From a checkpoint of a small mixture-of-experts model trained on Wikipedia.
Size: 13 layers, width 128, vocabulary 8681, 30.6M parameters.
Experts: 64 cubed ReLU neurons an expert, a softmax router.
Below are experts of layer 6 (counted from 0) of a mixture-of-experts language model. Rows are named router (the router's row for the expert), up (a neuron's input weights, with its number), down (a neuron's output weights, with its number) and show model dimensions 0-127. Each number is 200 + 40 x the weight over its row's rms, rounded and kept within 0 to 999.
Before each expert's rows: a language model's description of what the expert responds to; "comes after" lists some tokens at least twice as common just before its tokens as in all text. This comes from a sample of Wikipedia text that the model never trained on. Tokens count by the router's weight.

# expert 10
It responds to: Opening token of a capitalized personal first name or proper noun, often cut mid-word, such as Ron, Georg-ios, Dor-othy, Wal-mart.
comes after: ",", " |", ":", "-", " of", " by"
router,223,153,201,224,190,168,206,255,171,205,243,142,173,135,244,218,199,221,145,225,253,211,185,191,212,193,202,189,168,191,200,232,179,243,202,209,219,126,271,173,208,237,206,215,178,247,206,245,210,217,182,221,182,142,170,215,237,190,167,211,207,228,210,213,238,162,219,192,187,164,172,221,168,190,219,236,227,209,236,240,230,116,94,285,384,157,180,221,290,169,258,191,228,129,218,185,183,165,162,268,224,165,157,201,206,271,240,133,239,287,203,158,175,196,168,204,160,212,157,243,176,169,146,241,192,201,179,247
up4,234,183,124,203,150,157,145,196,228,176,230,182,194,168,224,202,236,150,172,138,223,242,207,266,197,206,187,200,217,237,247,215,181,222,220,260,218,179,250,184,197,173,239,159,102,222,178,192,196,227,177,232,217,227,146,134,226,185,225,213,159,155,232,169,221,261,240,193,190,177,248,201,234,312,245,251,151,213,252,254,185,217,130,229,203,208,229,200,285,170,93,116,182,131,236,244,287,201,175,203,212,163,214,167,142,235,180,225,208,241,182,245,123,203,170,175,151,207,257,200,216,147,188,185,113,232,243,174
down4,150,130,189,96,147,181,187,229,208,205,214,179,215,208,182,174,223,257,197,224,210,202,188,170,221,157,234,172,233,159,206,159,169,206,249,214,274,259,119,133,201,196,221,182,136,224,195,314,211,113,182,182,194,166,183,175,175,222,151,256,189,165,176,153,152,166,198,177,146,221,232,197,236,157,167,271,144,163,214,181,255,147,211,217,214,199,187,197,171,292,262,147,229,222,215,194,135,221,142,188,173,156,253,289,201,234,263,235,148,105,212,192,229,165,213,211,208,200,250,214,207,291,192,198,242,222,180,217
up5,149,223,154,184,212,166,227,158,178,176,227,166,219,182,217,149,222,147,194,157,195,167,257,144,226,206,268,163,249,271,241,208,157,213,146,308,196,196,253,142,254,148,188,183,160,205,175,184,198,153,197,141,226,134,238,177,222,206,204,237,171,219,229,282,139,146,243,213,161,250,165,212,170,198,136,175,134,188,181,178,255,144,211,221,142,142,256,202,213,258,250,223,202,180,242,184,292,121,156,158,226,177,210,164,144,227,180,197,285,193,206,209,185,149,228,218,198,219,197,206,290,217,168,171,179,227,250,262
down5,165,255,213,212,200,238,216,208,232,210,206,191,215,183,213,226,270,179,191,217,225,212,244,222,211,117,217,102,178,141,204,157,170,205,165,212,150,336,175,186,246,184,103,220,247,222,205,174,266,216,245,175,227,122,201,234,165,169,187,227,215,202,171,197,202,180,169,228,259,114,149,155,199,142,169,173,247,218,277,175,262,192,237,193,133,196,198,200,270,153,133,237,210,207,243,200,171,202,118,206,205,248,206,192,135,250,171,221,133,167,193,211,198,162,238,216,145,165,198,174,159,147,228,225,142,266,145,202
up6,151,186,201,245,162,163,186,177,199,183,180,222,107,166,206,252,169,247,178,132,237,197,216,251,232,167,209,198,215,223,185,151,131,200,180,253,272,225,223,209,218,215,209,225,105,170,171,225,221,172,155,185,246,195,193,168,212,269,198,230,213,259,249,276,313,190,211,214,174,169,205,183,220,256,223,231,162,211,196,169,217,139,131,177,223,59,156,179,190,132,271,212,230,174,211,242,145,161,125,224,199,176,220,160,179,195,219,218,208,274,263,171,136,208,205,210,216,192,222,186,296,193,150,171,191,245,179,209
down6,133,237,152,211,170,277,218,203,154,225,224,260,266,309,165,169,83,196,183,184,189,228,170,154,171,234,260,169,180,226,176,181,247,209,292,143,203,262,208,203,188,189,130,179,231,201,221,192,219,171,257,244,209,185,231,180,194,142,251,199,240,205,184,183,149,277,203,239,252,189,207,223,309,149,221,175,233,278,241,297,142,251,278,145,171,179,224,215,223,212,157,193,211,174,212,192,275,187,260,215,182,219,202,216,175,245,178,207,206,201,171,222,222,160,194,227,213,251,196,263,177,204,194,227,189,205,238,180
up7,180,182,132,238,145,166,219,170,155,239,163,214,192,205,255,143,187,159,211,203,210,206,176,189,222,184,233,178,178,231,232,243,210,176,252,141,222,256,241,233,238,281,291,254,138,237,169,209,201,154,210,255,284,151,200,169,165,265,182,202,217,163,177,244,206,180,164,113,108,216,128,222,262,216,205,221,232,191,206,207,171,190,150,246,193,123,258,155,208,186,196,281,221,206,227,226,230,224,253,225,229,185,228,122,204,189,201,140,154,178,179,171,188,169,171,210,180,167,186,113,201,218,184,114,136,288,190,179
down7,160,200,274,188,145,177,251,195,191,168,193,226,150,232,232,134,137,221,172,162,240,274,222,154,121,194,227,237,196,204,183,194,170,215,204,177,187,259,200,165,176,257,198,289,91,186,186,156,119,211,125,231,190,183,198,168,198,246,148,254,112,180,226,260,191,177,203,103,142,187,213,184,191,181,200,164,239,228,191,241,212,185,162,225,126,183,198,234,190,177,172,231,173,174,202,196,227,233,175,194,172,216,220,271,149,122,191,132,147,175,223,221,326,166,170,187,207,251,219,208,217,220,139,166,195,218,163,214
up8,244,181,213,230,185,146,211,182,181,265,200,184,245,208,214,196,190,182,157,178,172,156,139,218,232,172,203,214,197,155,195,176,214,192,139,170,215,129,172,150,170,211,160,239,257,258,186,225,143,225,219,264,225,171,209,179,186,182,214,246,167,189,213,213,168,197,282,231,253,121,222,196,77,189,171,222,232,303,196,166,178,187,123,250,278,215,168,182,194,153,225,215,168,161,253,213,204,214,295,217,197,186,191,253,209,257,203,125,164,227,208,181,168,241,153,167,50,160,204,194,228,227,140,197,142,214,203,168
down8,235,292,186,203,206,201,231,251,176,176,134,187,245,194,156,134,108,127,161,178,163,167,200,241,219,182,191,225,229,131,265,235,225,262,205,182,150,323,206,233,230,193,208,223,187,132,143,215,223,298,241,279,182,261,214,217,167,240,239,115,189,226,223,221,225,187,193,165,204,209,179,230,148,197,193,203,136,209,165,200,205,247,298,178,203,169,238,203,161,183,230,279,216,262,196,224,223,215,199,195,197,205,250,162,146,198,219,235,121,182,275,240,200,189,185,241,152,203,166,209,225,173,240,189,216,223,215,254
up9,224,230,274,194,149,128,130,269,268,252,200,183,199,191,186,121,233,222,164,192,130,161,210,179,159,242,251,233,185,191,293,201,188,196,209,236,230,145,237,159,181,255,203,203,203,229,201,207,204,250,187,218,119,209,255,148,142,216,268,170,228,182,171,163,218,152,280,152,207,167,161,163,127,230,183,183,217,202,205,202,242,209,161,216,267,169,197,204,173,190,277,174,218,141,140,238,237,190,236,172,205,255,171,259,209,254,193,224,187,231,105,156,170,199,175,215,193,172,209,226,200,221,231,282,255,122,172,140
down9,182,214,253,137,169,181,129,268,179,183,181,143,246,100,183,190,230,227,155,136,147,197,176,183,170,190,225,135,247,198,250,244,209,281,247,157,229,261,289,211,187,215,208,197,241,153,181,239,212,261,176,212,245,176,177,191,201,235,175,232,159,212,165,216,137,276,238,95,221,250,211,167,119,194,162,151,203,175,229,239,258,214,162,157,246,224,225,182,183,158,304,178,204,216,224,219,226,192,186,179,156,203,241,166,166,200,308,231,226,225,227,165,220,211,202,246,239,170,174,156,170,200,182,197,209,196,166,267
up10,132,160,173,130,277,219,237,182,171,161,273,197,185,147,244,219,182,95,106,168,216,249,263,170,157,259,237,253,119,176,161,175,137,155,197,218,180,232,125,208,203,185,204,194,140,257,192,265,213,159,245,144,199,153,153,202,221,194,195,214,207,181,152,235,216,204,133,167,207,211,156,217,168,175,198,240,216,185,183,150,222,203,264,216,194,225,169,216,106,210,229,234,267,206,181,178,158,195,194,216,173,188,215,218,263,205,150,178,257,216,120,225,165,164,138,129,160,217,140,172,195,226,211,242,181,212,143,178
down10,184,219,163,192,188,209,205,172,222,178,265,135,181,149,257,191,193,203,201,174,230,216,210,221,252,171,206,205,139,255,182,184,213,183,149,307,214,173,191,176,230,161,144,205,270,209,151,198,168,181,228,239,261,198,138,143,203,136,220,195,217,122,268,192,205,202,224,136,188,173,297,145,217,190,216,254,168,258,213,233,145,215,225,218,251,240,217,192,110,121,177,165,243,212,222,210,204,213,161,264,258,268,165,294,200,249,151,179,153,239,242,200,223,211,156,191,260,187,163,178,270,186,175,239,211,171,113,212
up11,152,169,202,217,264,167,239,247,224,176,178,158,231,240,159,196,201,268,212,251,251,232,166,271,186,198,219,212,141,170,214,253,252,199,218,244,167,207,212,205,158,297,254,166,264,194,238,227,116,246,200,160,214,257,189,198,220,146,242,191,248,239,208,186,305,212,194,174,170,144,188,269,213,280,170,214,153,238,125,166,180,229,185,218,173,164,156,268,182,129,190,227,139,217,176,241,122,195,187,262,201,200,257,230,185,200,213,238,163,202,269,245,166,137,202,197,191,238,155,205,161,165,178,189,190,282,248,179
down11,101,180,252,150,250,229,198,199,203,191,217,228,210,152,191,180,210,212,232,165,277,220,176,221,165,156,154,78,145,206,159,143,124,163,197,103,114,273,213,168,266,180,131,173,179,236,154,190,194,240,268,213,163,228,137,204,239,152,221,204,218,192,193,158,205,208,193,188,201,199,222,259,255,182,211,238,157,193,224,245,192,181,180,228,194,149,146,246,232,169,227,163,185,140,214,203,188,254,185,169,176,255,214,121,229,290,190,200,200,167,246,178,268,191,135,209,248,258,140,191,200,143,192,191,186,219,205,199

# expert 21
It responds to: Capitalized first pieces of foreign or unfamiliar proper names, such as Th-ulamela, S-ardrud, Kh, Kl-igerman, often after of, and, or a table bar.
comes after: " of", " |", " to", " and", " in", "|"
router,228,218,251,188,182,231,192,233,156,219,279,218,214,117,274,241,215,177,224,279,173,233,170,192,202,170,161,180,225,182,154,175,202,212,207,142,224,148,267,137,164,173,240,129,201,209,187,188,227,230,153,251,207,181,165,225,195,143,156,244,203,241,182,232,270,250,174,201,229,162,192,245,169,179,259,233,240,271,206,214,205,120,144,278,321,192,178,272,208,200,234,95,206,180,201,216,192,207,189,241,212,202,156,151,160,259,271,173,179,212,172,171,189,241,153,221,252,176,127,194,173,219,138,224,254,184,206,205
up2,195,189,254,200,235,231,173,147,195,197,192,198,210,173,220,193,187,215,221,150,225,145,195,140,179,261,151,157,266,209,241,222,228,209,137,130,215,254,208,259,152,207,164,259,165,210,235,142,167,308,179,250,220,240,207,254,231,130,122,115,228,159,211,204,205,250,148,248,240,221,156,210,235,211,108,196,290,209,167,215,182,159,237,175,227,245,208,175,203,208,266,211,233,226,178,134,152,192,175,234,174,148,146,175,234,153,233,210,130,165,259,162,173,199,137,207,126,180,156,177,176,201,192,178,221,131,200,236
down2,190,184,183,306,180,225,260,160,150,180,211,175,139,231,227,207,208,157,243,190,190,202,216,154,191,204,215,166,193,260,180,182,223,240,228,235,252,211,166,261,301,147,225,291,166,173,167,201,158,161,307,225,184,167,183,210,149,136,83,185,158,234,187,182,137,170,178,210,161,147,207,178,252,257,162,247,292,251,140,204,183,221,158,186,171,219,181,169,189,196,173,249,202,178,234,190,264,146,188,215,178,190,184,190,241,162,165,147,216,221,211,152,189,236,179,152,169,243,217,206,267,145,209,149,160,132,178,221
up3,159,277,235,218,189,137,188,105,100,285,216,155,205,209,190,263,183,189,141,178,191,178,180,199,233,229,204,306,208,186,144,225,232,175,190,136,146,224,160,245,194,197,228,187,228,203,210,154,145,191,139,161,270,235,193,202,162,201,253,190,195,227,168,276,156,129,204,138,191,138,237,140,233,177,208,221,167,223,203,230,284,151,182,290,216,189,228,242,190,157,193,216,197,213,211,203,180,177,210,217,214,229,254,114,138,195,223,208,128,251,202,225,219,176,211,194,182,230,171,215,210,213,204,183,225,308,159,160
down3,181,164,257,128,177,195,209,217,229,222,183,201,184,237,210,202,125,165,147,239,173,218,201,191,228,180,138,137,182,208,169,204,213,231,126,203,185,249,208,154,283,175,172,163,201,252,147,215,280,178,153,227,164,190,273,295,178,159,187,160,213,179,158,229,139,143,217,228,178,268,250,160,212,180,203,200,191,230,289,202,252,207,201,207,155,164,226,165,198,237,183,222,227,233,183,275,146,175,238,131,176,239,235,219,174,206,194,194,164,172,212,230,308,166,281,237,101,224,242,209,175,225,240,251,256,212,219,137
up4,228,198,206,234,225,191,195,174,188,167,225,190,213,141,155,187,234,181,165,203,224,180,160,214,209,246,210,256,237,181,175,223,194,207,178,282,183,152,212,182,216,239,169,216,264,259,178,217,270,223,227,194,217,251,165,193,192,236,213,164,144,163,172,180,228,192,185,243,230,165,203,172,152,167,194,129,162,249,203,145,248,275,241,171,212,173,194,230,215,126,229,121,219,143,134,172,77,170,297,119,231,202,115,148,183,144,195,171,222,200,147,143,207,219,261,198,114,219,202,201,223,187,196,142,283,108,204,195
down4,137,284,153,226,220,207,165,153,183,215,165,131,220,264,182,186,240,154,134,190,219,205,216,221,244,210,207,212,97,162,206,181,173,166,249,237,270,206,258,209,185,232,214,258,227,188,275,142,225,229,174,212,220,154,109,241,165,169,171,155,221,165,167,187,198,200,248,205,241,155,209,228,138,182,158,208,262,197,193,242,214,175,206,246,198,209,150,244,230,169,225,245,222,219,135,219,214,225,261,146,172,246,152,217,176,154,267,264,226,128,289,224,190,200,241,234,151,168,196,143,212,266,205,271,235,249,231,158
up5,164,226,185,196,247,207,210,177,196,113,216,202,216,236,243,147,183,159,169,253,228,219,180,167,203,165,205,221,256,170,262,241,209,208,209,181,184,145,213,186,227,199,171,181,172,269,275,153,229,38,242,234,131,155,216,180,256,185,187,199,239,211,147,224,207,211,135,218,182,212,165,215,244,249,209,188,220,291,207,203,209,201,194,212,285,210,151,179,214,260,134,227,193,189,163,240,299,217,169,226,205,162,233,239,165,240,220,168,212,183,158,120,239,145,181,305,235,211,214,265,209,202,210,144,199,174,247,159
down5,190,227,103,159,77,209,204,182,125,198,198,197,220,206,211,276,133,243,206,168,217,159,236,262,181,198,249,185,178,230,250,188,113,183,290,257,182,266,201,231,150,259,225,181,187,188,206,197,184,240,233,266,175,148,156,225,184,191,179,228,178,212,156,129,224,191,191,249,196,179,165,217,174,221,160,173,144,207,179,247,193,156,200,165,222,174,246,219,227,171,238,186,154,216,228,197,249,217,141,212,167,151,217,218,136,218,190,159,249,256,195,110,217,185,157,182,248,242,169,248,190,223,136,255,100,206,157,244
up6,127,192,229,170,227,203,182,273,230,222,160,281,179,178,189,216,266,213,268,246,187,190,205,242,114,213,133,216,246,169,196,220,220,232,231,189,175,174,180,186,224,211,202,125,228,178,274,205,257,206,175,189,155,277,163,245,237,185,199,254,200,214,190,254,210,287,211,285,196,248,240,189,198,199,181,201,238,173,222,173,141,193,174,119,153,215,128,282,224,215,169,194,230,210,134,224,240,266,178,186,179,181,174,179,157,214,260,159,152,212,158,223,208,179,175,238,258,286,148,195,245,193,220,220,185,161,94,145
down6,233,242,231,190,187,211,249,166,151,164,209,183,194,137,251,166,264,186,202,186,230,240,237,282,261,117,165,143,201,214,226,254,183,223,195,211,195,204,215,221,190,207,185,147,214,213,213,158,223,116,174,203,195,264,239,220,166,119,218,254,155,214,185,238,209,173,152,228,231,183,267,208,275,202,188,195,147,200,291,167,176,192,189,193,134,163,153,265,247,179,147,169,205,144,156,199,141,231,226,232,192,167,268,184,147,217,121,101,172,183,161,203,255,179,213,176,233,262,156,177,188,131,236,197,143,188,115,189
up7,147,229,215,164,168,234,250,124,196,255,240,183,165,158,236,154,142,207,132,277,223,194,190,200,198,266,176,197,195,191,263,258,176,121,119,168,203,161,208,209,146,190,203,176,206,156,151,163,191,157,241,153,154,267,234,204,193,254,167,188,164,183,168,240,188,175,166,250,171,211,172,277,219,183,202,208,162,184,222,103,190,285,191,254,176,207,246,228,148,174,244,196,234,234,188,214,219,157,216,162,184,149,176,140,176,120,113,237,190,130,204,193,219,192,314,214,216,141,162,255,208,209,220,192,223,204,230,236
down7,270,208,283,238,186,195,199,186,171,200,149,218,203,220,216,240,192,204,150,311,213,163,103,232,210,176,212,174,123,213,128,237,120,179,227,254,198,192,153,201,232,159,203,216,217,192,202,175,164,255,195,215,193,221,175,218,187,238,235,221,237,203,230,160,196,177,194,172,207,259,195,214,214,246,162,152,234,219,184,230,157,128,210,151,196,202,254,167,137,181,244,153,205,246,210,197,318,193,207,221,210,237,131,267,181,182,177,140,179,198,145,94,193,202,256,214,152,166,203,113,248,135,252,216,264,175,247,219
up8,216,288,139,294,237,213,144,212,156,124,238,229,217,137,177,200,211,240,181,218,202,203,192,197,198,275,238,230,236,172,233,199,141,154,193,226,160,228,189,188,244,215,313,214,209,155,204,161,197,228,190,210,200,173,184,153,215,174,253,210,177,214,135,162,232,236,243,165,228,222,263,221,253,185,186,218,212,236,219,213,239,121,204,154,267,187,172,185,173,202,198,145,206,200,112,201,79,219,262,201,162,274,199,157,228,193,227,208,176,192,125,135,155,222,228,214,197,141,210,190,199,208,248,266,256,224,161,124
down8,124,227,92,232,156,219,198,261,189,214,226,219,223,166,203,208,141,239,161,296,205,132,285,216,263,185,223,185,285,161,191,173,239,256,195,170,133,218,205,209,241,170,187,162,258,277,139,217,189,220,185,202,90,214,138,220,157,199,185,185,200,165,155,194,222,215,237,206,176,175,247,186,278,163,192,249,169,158,248,181,166,199,225,186,234,158,163,213,182,175,195,146,181,237,203,214,200,168,233,192,148,216,124,270,232,228,245,225,209,160,173,187,245,247,191,128,163,171,250,158,197,192,210,267,193,213,268,165
up9,202,231,237,217,201,217,213,180,160,237,203,130,146,151,224,201,182,291,193,224,195,197,246,208,196,194,127,203,164,233,246,186,214,226,185,247,246,173,188,176,147,183,187,283,149,199,180,148,186,279,165,215,165,149,140,248,270,176,230,216,256,253,158,257,229,207,200,251,217,182,131,180,246,205,235,244,233,236,187,103,166,175,184,161,236,240,162,302,172,195,163,181,206,176,118,254,171,194,209,245,194,172,223,245,134,222,236,141,178,202,175,208,168,122,254,250,192,236,137,213,224,129,162,149,245,166,246,180
down9,204,204,119,230,198,191,177,210,145,184,223,202,250,174,145,279,221,194,187,325,222,182,202,156,176,186,241,186,190,223,157,184,234,186,188,170,252,275,235,200,215,180,170,209,157,182,202,90,150,191,184,253,195,186,224,205,170,184,229,162,160,208,198,208,187,259,272,207,298,140,235,161,275,214,222,168,139,167,130,187,156,196,233,195,144,172,162,247,209,160,229,178,214,207,220,154,154,248,208,263,226,207,296,158,148,279,208,202,225,238,163,175,163,169,198,224,178,158,108,189,186,110,220,167,238,189,197,179

# expert 54
It responds to: Pieces after an initial letter in words like J-avel-in and J-ew-s, plus line-initial pipes and digits in tables.
comes after: " |\n", "1", " ", "|", "2", " J"
router,187,234,234,165,135,210,208,236,205,283,131,277,142,256,206,175,222,240,213,157,219,193,203,195,167,208,201,248,195,223,166,247,184,290,234,236,193,219,211,227,251,176,189,246,218,161,235,221,122,159,276,221,227,260,205,212,192,184,246,269,249,170,220,244,178,213,132,239,213,242,184,199,147,237,225,161,200,215,179,230,230,189,193,274,115,235,222,137,179,239,150,153,199,223,194,277,275,193,178,193,221,260,262,238,248,221,270,235,217,159,153,211,165,190,266,171,247,193,256,136,245,162,185,165,157,256,176,243
up2,157,156,132,129,162,144,99,200,178,213,229,207,247,204,229,166,221,270,96,229,155,222,194,186,164,139,186,262,190,133,164,127,203,204,173,214,229,267,257,156,182,180,156,226,211,237,161,189,247,177,213,189,167,192,217,279,208,214,116,228,219,185,314,170,235,224,197,180,144,227,236,198,205,180,183,162,174,207,146,193,146,157,165,220,210,213,250,152,215,243,257,209,198,195,170,225,195,239,199,144,272,152,177,206,137,136,186,206,209,181,281,201,271,235,196,256,209,183,218,188,233,198,194,139,162,187,157,236
down2,187,212,176,221,129,226,193,274,212,194,160,222,216,124,209,223,159,222,139,269,206,268,223,267,187,174,228,227,171,142,194,159,178,212,210,209,226,180,238,188,164,175,250,176,199,212,197,151,194,223,200,148,220,157,225,212,184,210,161,175,213,244,318,223,220,88,197,161,294,205,223,195,203,194,304,156,205,192,198,217,191,172,178,163,142,218,243,226,208,167,242,167,227,190,240,192,223,161,248,245,164,134,241,192,120,185,187,222,221,182,174,201,226,201,266,172,190,167,137,177,243,92,238,240,102,143,242,222
up3,290,248,161,177,227,127,225,228,207,234,151,214,114,196,126,162,199,118,275,226,148,256,153,210,206,177,251,172,224,121,219,155,182,256,172,217,215,228,231,148,213,219,178,193,108,201,188,247,222,111,241,175,196,188,199,192,166,192,144,253,176,203,202,147,191,182,194,259,128,262,159,174,234,225,202,171,230,224,254,177,256,164,236,139,201,237,191,156,185,196,198,248,151,215,175,211,188,230,272,204,216,138,156,251,195,136,186,210,233,172,163,165,149,179,236,212,150,192,289,212,185,221,164,212,144,263,228,196
down3,202,202,174,183,250,206,138,247,202,168,220,198,236,157,182,198,166,231,276,235,179,183,129,209,174,154,174,194,168,142,238,261,257,179,248,145,237,242,174,197,200,126,162,240,235,265,213,281,264,243,188,305,196,269,271,276,243,161,180,208,164,238,212,168,203,190,132,207,187,210,203,213,213,211,263,154,234,179,197,163,115,185,257,164,230,182,162,171,150,130,168,191,192,233,196,147,227,203,189,206,197,262,196,156,193,248,175,244,132,234,136,198,213,206,243,189,238,268,235,219,222,179,215,228,183,296,159,235
up4,150,255,201,194,183,238,229,183,242,232,195,181,172,105,209,203,156,251,239,189,204,166,182,271,175,160,261,188,156,207,188,214,226,291,255,244,209,181,130,238,213,279,226,196,160,147,173,230,183,262,176,218,225,183,168,206,208,258,216,264,226,172,166,166,166,147,107,230,254,244,272,165,170,179,202,171,199,161,141,232,162,156,225,272,318,211,218,209,222,209,218,162,152,242,244,174,237,217,234,192,258,191,245,258,220,227,195,218,190,190,220,197,210,219,253,217,175,225,160,160,177,121,169,293,158,218,217,260
down4,248,260,133,154,214,273,186,238,179,197,200,217,254,191,237,285,151,175,175,193,208,297,146,259,135,191,171,233,146,154,169,213,139,211,241,147,184,213,196,258,141,261,165,236,248,198,203,159,157,208,213,236,124,192,206,149,138,194,149,278,171,238,206,197,206,249,187,246,178,236,235,164,165,237,226,181,153,249,104,193,244,198,256,190,194,234,241,194,170,183,214,212,219,217,256,200,225,186,197,251,199,223,221,160,168,174,200,204,188,216,232,215,208,185,227,177,105,172,215,211,193,218,161,260,156,167,251,328
up5,295,247,219,159,229,145,275,231,196,179,262,211,167,243,264,168,175,161,256,194,227,169,229,234,154,217,269,225,246,235,183,120,152,277,224,192,217,173,242,253,156,141,219,120,264,248,203,278,206,170,235,236,242,200,231,178,154,194,236,175,230,135,221,274,167,209,176,204,226,203,287,226,190,196,215,204,149,146,138,139,218,134,161,201,182,209,142,163,174,222,217,169,179,255,230,191,230,170,179,172,193,154,216,134,218,293,180,250,208,173,151,225,208,178,201,205,180,249,160,169,196,217,242,242,198,241,228,214
down5,141,184,196,157,158,190,204,214,227,222,176,230,166,217,157,212,172,163,188,230,221,163,182,194,149,184,158,231,215,210,194,176,100,197,149,137,198,271,207,210,225,231,160,202,226,249,175,244,182,213,311,203,140,235,161,227,188,232,164,179,222,206,257,189,176,257,207,244,185,177,237,135,218,308,163,243,190,72,173,212,235,192,186,315,166,186,211,212,218,217,201,216,246,220,288,175,163,205,174,111,219,145,201,250,150,219,224,190,189,201,256,191,158,179,240,211,198,245,212,232,142,146,283,191,156,237,251,178
up6,164,159,178,168,216,231,195,286,262,188,195,235,239,157,186,282,220,221,110,152,142,248,198,248,204,200,243,239,223,166,147,140,218,222,158,242,233,211,260,209,215,211,223,256,180,145,210,186,167,256,203,198,189,231,254,236,258,170,247,208,249,318,202,236,191,173,239,224,201,243,252,239,140,172,210,138,258,169,208,149,191,178,189,259,187,223,255,189,210,197,150,257,226,251,211,270,193,245,216,181,237,222,160,250,183,152,233,174,170,238,209,225,234,245,247,183,184,206,249,216,301,154,178,144,206,233,123,176
down6,228,208,203,198,236,274,190,229,226,240,173,159,189,219,144,180,185,167,201,182,235,219,180,171,175,169,241,207,160,175,170,123,261,231,113,219,161,243,270,174,253,135,176,159,212,133,212,219,222,176,130,168,115,223,209,204,219,230,144,148,255,166,231,204,188,270,140,197,210,200,174,194,150,205,240,212,195,129,145,268,150,181,214,244,132,153,187,215,197,222,209,208,199,132,220,163,169,138,176,163,184,154,186,200,188,199,242,203,196,152,256,291,261,177,228,201,170,213,182,204,122,157,325,170,225,144,220,242
up7,233,301,222,106,252,184,181,197,144,218,264,262,114,191,222,250,231,214,189,163,195,237,140,139,201,191,220,217,161,176,140,280,182,229,226,220,203,168,242,194,274,232,212,298,194,236,202,200,210,180,170,156,252,245,261,160,168,152,139,228,225,126,180,223,156,181,193,237,95,177,220,210,222,186,203,160,140,168,212,214,204,192,167,245,164,161,214,159,242,252,209,207,227,240,184,239,208,192,187,206,206,173,150,224,273,169,193,215,200,252,224,158,134,148,238,239,166,239,223,159,237,153,165,211,262,207,236,255
down7,306,211,254,184,161,184,192,184,198,206,254,179,236,177,232,209,192,310,195,180,254,209,220,215,297,221,220,119,161,227,224,259,140,197,157,185,244,206,162,187,217,224,139,193,132,267,235,222,158,183,193,261,252,170,246,247,227,217,115,225,170,131,198,127,153,192,271,176,167,182,214,267,191,167,209,242,243,203,245,149,242,190,191,192,148,306,206,184,217,138,222,186,230,192,190,193,262,204,267,189,219,161,207,228,217,192,201,171,252,207,200,245,246,192,271,187,212,178,176,185,176,234,195,206,235,134,130,191
up8,174,217,189,113,266,117,207,272,151,192,253,226,161,149,267,135,208,174,198,222,212,238,121,232,166,169,195,161,208,227,147,233,182,217,239,137,226,228,272,240,217,224,196,143,177,224,216,204,194,194,206,189,251,235,229,201,173,161,210,249,151,158,207,209,252,213,156,203,194,227,178,129,214,202,218,154,195,168,175,214,155,188,151,168,258,173,193,243,200,176,159,145,166,180,177,179,225,271,230,148,243,272,216,161,238,213,221,240,197,235,183,143,203,121,155,230,278,237,207,301,135,171,133,232,205,268,141,240
down8,176,231,198,223,254,209,139,209,147,196,237,225,154,245,232,202,172,183,199,190,195,197,193,182,140,270,243,213,182,202,181,252,243,137,226,253,158,304,230,276,152,242,84,169,230,229,210,248,190,242,216,279,251,134,146,215,221,179,211,240,241,198,202,191,210,165,220,148,178,264,284,170,196,119,225,215,199,167,260,214,173,231,210,206,213,187,240,240,234,208,183,140,208,224,182,118,178,218,193,151,217,112,179,231,144,149,222,221,221,255,191,255,142,180,130,238,254,186,177,212,219,179,163,200,205,245,258,160
up9,196,242,151,225,192,130,182,236,293,237,146,162,282,159,206,184,249,158,197,207,285,190,247,230,201,155,226,206,271,205,275,240,247,196,236,255,248,229,180,227,253,154,207,206,163,161,255,230,181,139,231,162,216,195,214,176,150,170,189,138,213,230,233,209,203,177,264,205,124,179,185,213,151,222,259,191,205,171,124,249,207,216,170,273,196,124,172,257,277,199,220,239,184,205,230,159,254,198,213,175,248,215,194,210,277,236,202,192,126,196,276,263,185,212,172,194,213,248,243,147,257,200,239,215,202,182,262,213
down9,217,207,159,239,272,274,248,297,270,115,217,227,228,179,232,194,218,257,179,208,248,134,154,204,277,224,242,122,199,176,166,151,181,164,182,219,157,234,147,157,159,185,232,202,166,228,283,176,226,119,192,196,261,116,184,178,144,166,244,227,165,183,192,191,236,125,215,148,224,155,164,202,234,246,230,204,153,211,265,217,245,229,259,194,198,155,226,170,208,181,214,253,173,159,200,233,185,206,133,191,275,178,204,211,167,149,271,212,186,134,218,194,167,198,204,212,168,161,236,174,202,266,192,215,203,214,132,175